Below are experts of layer 6 (counted from 0) of a mixture-of-experts language model. Rows are named router (the router's row for the expert), down (a neuron's output weights, with its number) and show model dimensions 0-95. Each number is 500 + 40 x the weight over its row's rms, rounded and kept within 0 to 999. Numbers have three digits each.
After each expert's rows: a language model's description of what the expert responds to; "comes before" lists some tokens at least twice as common just after its tokens as in all text. This comes from a sample of Wikipedia text that the model never trained on. Tokens count by the router's weight.

# expert 58
router:495500526533471484496418545482493466470532453484562499433502530530484533459561523449497522608559521457484525480511518532509547488508452514494456503463374561512501454506498553588468515485500465488508584501477562573435496527470537531539561520507515488465510485559463524512556580493522472525
down0:508477475478549558463526499489491548476476505576517532522494460507438438465537427570521540548493505494490456564527506479482590527467489480547544556455499468507460456502559460509509469428507429547405454539515514490516560502533531490527600514431439493519449475485548515490514505548492569544
Temporal and purpose prepositions. Prepositions for, after, before, until, during, plus word starts like def, sp, att, as in defeated, Space.
comes before: " the", " a", "ce", " his", "ect", "ces"

# expert 45
router:439515532565464400469491532448495509460548424482486507478563478506489561452548541542481440535569541466476538485467527499561469496467449566554550498487444470480519512461507528505445458442528517525473569545505517555502483473539537485528565469575583454515465471500490526510550508466541467511
down0:442542507508499537554529444562482567484609502496464530463498494520492522530485459485540454469548472546484481550507486528537445536583465449502487514507517513534490507438522516464511534483444491428465378494487530512427541532534500561477518452499447505524520440562458475575493571490434477449
Table row endings. Closing pipe plus line break ending Markdown table rows, especially header rows and |---| separator lines, plus other line-ending tokens.
comes before: "|", "-", "|---|---|---|---", " |\n", "|---|---|\n", "|---|---|---|\n"

# expert 37
router:438536535542455441490528540420475517446538441476436500479533521525523543462539545485491460491535553443474557455475519507553466479498455549546550522466419506517550501494483493532450461432489524515452581556489506552480482508517529512522568503563565452513482447468505513555554514476558469525
down0:447470488494517538491505488463500477591468404475477518484474471478493447523452519455491500432407494479520486539458464479510484488548410535527545539516520510479486467449534515508562517418470554496551574439537467520533466529515478408513499515495508423546491437542565517501476473523471460539
Percent, the, commas. Percent signs in tables, "the" after of or to, commas and fillers in place and biography text, such as 100.00%, due, Born, New.
comes before: " |", " York", "6", "20", " to", "19"

# expert 24
router:515476516451524523556523525540481459577461587472497475474510417489546482500541512498505589530486421508455466581460538470479482480473506471470463477514442397471451554591426534517514508579538506470525475477491524531479464563568487469537471491494520450516517467547525499516520503449431549546
down0:514514453448545481465487505495557478517454627492472524445442503508470495443520528542478519544558458534499532479470532555486501468432448482561445522516517527485542529463536529473461537467555466505479407475488490560378511480536557433448552535563494554448509457535485530460500536490526513506
Table cell separators. Pipe separators between cells in Wikipedia tables, especially after numbers or results in sports and statistics rows.
comes before: " ", " —", " N", " \"", " −", " W"

# expert 23
router:539452510483494474488496529449540568483511476511499495519417504536511494529528440509432464503414517460500440478495470531529539519536430450510464509517496471471456569553513565462429473529521459456534465566518467402506464526565548482542510480563472553523452486489543531414554558480527486439
down0:517551548503571496490576439604536469510492564517455512547504443488481422531457475490520618490520501502473530480553532537524488571563470458582432484545510496513539536499503498520536528541533520472530470505526494538519510547518481481585499503457522477403556514466505524493488516495436478521
Place-name endings. Endings of country, state, city and county names, often in team names or addresses, such as York, Scotland, Ohio, Colorado.
comes before: ",", " |", "\n", ".", " (", " and"

# expert 40
router:490455520494445473502525469412518448535528513485455534543572487529548562464483556490563494518555514472523493469500527484562565528530480542511542479453472533502515534544523424558519544557455569443561506448551466538454470470479469526517497465531497501464564469493492522456497480474531441482
down0:418489487504505478508468502548473461532551516517512493461496496525485511490535518580509451460442529475532515513519448443431469510488477426547470482458467520480446460510501516476514551431473528539544525491428493536491543521494475479447559503550475492525573495528492493541424425533477437446
Line breaks after entries. Line breaks closing list items, infobox fields, headings and table rows, as after "Country: France" or "producer" before "- ".
comes before: "-", "|", "==", "===", "The", "In"

# expert 52
router:479533563416472500461534470530423438473529463454485558517520510581498517472507480496521448451520491478444497492562423526572476510504493517574492508471487503499565475515525464567420522469475559541513486502489422545551503543526476403418506512513463492505464456479540528600491590486560415590
down0:439531441519510546524524488510513563475502535473532487629460479486424485499462446489450495424494544550517451525496535525520465529565523488519441504447532519518562472505468518473511443428442474502538509518491533507486490460411534586422524469443496549519480464442450472561491500579486472469
Colons and semicolons. Colons after infobox or taxonomy field names, such as Order: or Primary fuel:, and semicolons separating list items.
comes before: " ", " L", " S", " \"", " D", " C"

# expert 27
router:514431504519534517478470508419507551525496560512475518455506490497578454612495419497585483431503526572467478520545539544530590511583479482544465449514474554487545520463504485501501483468507469554491442421544541529560424512536499482566513568545524526485477479624536503556492533499547465467
down0:439426421468485438487510476508448495536462529498551564483496521563485434514490472480488482487481470530499465445493425432536487501486575466531514539504448499453514537487533456530522544493520516460479488524555502462490531534435583470488515547522468509522577473477486497453537532492590494524
List bullets and dashes. Hyphen bullets at line start in infobox-style key: value lists (- Role:, - Score:, - Enrollment:), plus table-row pipes, See and in-word hyphens.
comes before: " ", " D", " M", " B", " L", " P"

# expert 35
router:447509515541479500548548509460479535467499456464449462467536430488483575439481539568470427471482539430523524513497484487532529466557496481559567543511421476492514524442505481530525492399469530507486507511495493494433470531496517439551537469498534505505477480489552476466580437507530474469
down0:552556449535535543483480490467487544528537493493425458568514509461451459517483513469540546454483529524501513551513467515517515497529486504484501538507448453463482451430511511486554479554483505522496502453553519500501508420488401460530507515433508492531530467500522571560462426460462491511
Infinitive to, modals. Infinitive and preposition to after verbs, plus modals such as would, can, will, may, could, as in hoping to.
comes before: " be", " the", " have", " not", "o", " make"

# expert 41
router:438537535542455440488529541421476517447537442476436501478533521526524544464539544485491462490535554441474558455474519509552465477499455549545551521465419507516551499494483495533449462434491524514452580556489505552479481508515528512522567503563564451515481446468505512555554516475557468526
down0:444493467535465452446506567595503500479521473497501513482479542504539511510483576477467484475533480535483532499455530512499552497480423458462513528508542529475579503535498492472570494513475479528409492507469510481486526516464517519545495496535501501565552459460535467519646516569515482540
Table cells, headers. Pipe separators, dashes, digits and header words such as Votes, Date, Street in Wikipedia tables of elections, sports results and addresses.
comes before: " |", " ", " York", ";", "==\n", " |\n"

# expert 44
router:432448500504511433485519591453530572507520500484423532484490517493521559516553550512508495549554562496491574495492529490504496522580457562515545447482431524563513514528425486518506472486498468487488535539491461514507515505517510498488554548525565489496413409437496495501524493440485490547
down0:503485555446519488470537435498501547499500550477429515458457528558490436433464442455505543492539485528544435482458554477466502435497456519487518376517512501469535511450504498462438440455508583506417470553389518459555477456470512427509493533473465529452519473473512521521523489451541466533
Century digits of years. The first digits 20, 19 or 18 of years after in, on or a date, plus Pol, Swed, Kore, social, United.
comes before: "20", "19", "18", "15", " States", "22"

# expert 30
router:467482528531454435515517473518513442517523415482485495495604508537504550482609504468397481540498482467482565454465530515492495541513458541496451435478489454509537491529553430494462535506435489528481485447508545494505487556540497523482497468486555437530591474482454515598457442471549523391
down0:552507551567476515462493518482496522561530540502514461561524493554459490504557487452510537500498436437568527458517531473516581520562502439573495462485450598530496518482495560425533497509428524450505505523548526433492487528474452499418540550458506446503496501576452525561455463500432522568
Verb and noun stems. Stems of common verbs before -ed/-ing/-er endings: found(ation), form, met(hod), lead, appear, design, build, play.
comes before: "ed", "ing", "er", "s", "ers", "ation"

# expert 63
router:556481493515470473543469462508521514536547481495454570569452466515548542506568479502470450507418484487488471565461521474467512488472475519556491488485435548501548457419496574469504449549423515525518482543502515517469514543482580553550503534536473505526537455437485490474467471522501526488
down0:506511392485581511466515503529469474485532498535500504529554473502546508452489533548509489527516496478542505486538459505532560528564551406497387449505588518502519513464443552444473494459460514518606512535538486447522454512508485477476527541471493444457569473503543452557425565534460480467
Digits in numbers. Digit pieces inside numbers, especially after a decimal point in tables, coordinates, percentages, molar masses and ISBNs, plus million.
comes before: "%", " |", "0", ".", " |\n", "′"

# expert 60
router:467546515555540424518549550529513492428556499500438488430550474481544518453560506477521490505526441527548529543516547531543557510491437519575468475430507576481549513475544479466457449465517545536460544531501542526471468550605544493516564500512538469489472500474533511479464483503509435552
down0:514501442520568532538539544569538469573522518421500522485523524539518487496530541494586452499502488404519508515483501525474577508478469495525495553502503484548462447507506539425518515505532524539484580476532492501537551572512482515525474568417490546526509494499482578476487447592518579540
Consonant-cluster rhymes. Word-final rhyme pieces after an initial consonant: ock, ack, ank, ind, urn, ook, ask (Rock, Bank, Turnout, Cylinder, Books).
comes before: "s", "ing", "ed", " of", "et", "er"

# expert 29
router:460517468531490499475441537501462528490480529428450515401424452514510479470410497531534515452529433518499491480546501544473485490515525489528525490515430473455522404504527426460504531544544494473478414510518481475431451509587452538536517577497555450472548562559523515493536501506524475468
down0:497585516483479520453499464546462446486463481417488512567550460467486494531418470550528532458509478477486514504472557527372502476526491502499515513459474500480485463438532554453546519416486451577444521446555545435510438525564515592539510501474544458447546478452499516493511522534539474455
Plural endings. Plural suffixes and plural nouns such as s, ers, ions, ities, members, students, as in Laws, events, Apps.
comes before: ",", " of", " and", ".", " in", " were"

# expert 2
router:463558499503454462448498527454532556434533443499547536475565536466531455442553552491479508489469533416523548526503540445520573533511497458506522516483447427547513482474448462483522489480475552528491520545430482554469550478518512528536522459546510518459449414545441464505470502465577491537
down0:461457448497523503426559467463437541474535452510465527511504421521542531573476489481495426502551565443521553458509492447532505474464483448504522470520454522518522480501538467512451506504566442533467521477482538526499546467407492565467495519562563425492592464483505461462538467527535517554
Word-start fragments before suffixes. Word-initial pieces awaiting a suffix, especially w starting wrath, week, worth, and act/ect/duct stems before -ion, -or, -ive.
comes before: "ion", "or", "ed", "ions", "ive", "ing"

# expert 22
router:502472461528490414492593543524511477493505468480512499390504573525516520486531489520552485468531507539429516439450536540527429521511510525530560444432503506507519558516486445558522502485490406486442512505451489545431529439546533550454498484545525552541554486561527444537527517528592470571
down0:394487513510506484488480548495507552463516525480484469508484473478468517610443505469472458484443476417503500446534447529497423432461532478480573434457556509526471511509481487559481540508441543528499472509565495539547466507520477513463463474519423516508525528480532495499535520534512453523
Preposition "in". The preposition in and In, plus during, into, within, across; also in- as a word start, as in innocent, instructor.
comes before: " the", " ", " a", " his", "stitute", " this"

# expert 53
router:437537535543454442489528540422476516446538442476436502478533521525525543463541545485490462489535553442475559455475520509552465477499456549544551520465419507516549498494483495533449462433490524514451580555489506553481482508516530511522567502563564452515482445467504512555554515475559468525
down0:506456480533510515526559512504484491493493482494587484433525526515538507508434551449487504569556511565442453545506598514481487508426583486487557512458486535465550573525477504567502567534457491535578485540463505463514525479465477535560420460482494593511458493512479500493524453519514521471
Table pipes, percentages. Pipes, digits and percent signs in statistics and election tables, plus he, she and her in prose.
comes before: " ", " |", " |\n", ";", "%", " \""

# expert 25
router:477452512454482479538519610464454524481502472497469511500530509481536493483507496543472494516541534444417519479576494535490498536514517514479570496481439515455505503470465439512465497525518554423486535484430509474512451480583459536486560594538496503554551522501521498492490593468476438463
down0:518557498535453458577515514491507521490459482592532442548434500402510548456505473575534511559505517486471517512459475490503579499458449429487477566446439618518514523516515519490447501485505507584503475455465495467502489505524473485544533512581469435551574473472566515459462513491471474500
Stems before suffixes. Word stems and -est/-ist pieces, often in sports and politics text, such as dist|ribution, play, match, tournament, silver medal|ist.
comes before: " of", "ing", ":", " in", "ance", "ant"

# expert 5
router:434545528457498485450431549519506508520539464465550480491505520584564511512493516483488464539456520438416425462493480541553562466512415531592512483518424559525495471487507459474462445466522481498536472447480565516487563572533457577500540411501467536490553492522506523523577541510547485529
down0:555452542506475513550463474438431596486531416516525462512483447514512462447502551547530561548487480455510432478539560430541535482421538507558481559561417472490586526498472511464541543482490447529418550474477440534476487524461494494534530496517497514466449413546499571488486505551480486521
Year digit endings. Last two digits of years after 19 or 20, plus century, in dates, career spans and tables, such as 2006, 1910s, 17th century.
comes before: "–", " |", ",", ")\n", ")", "\n"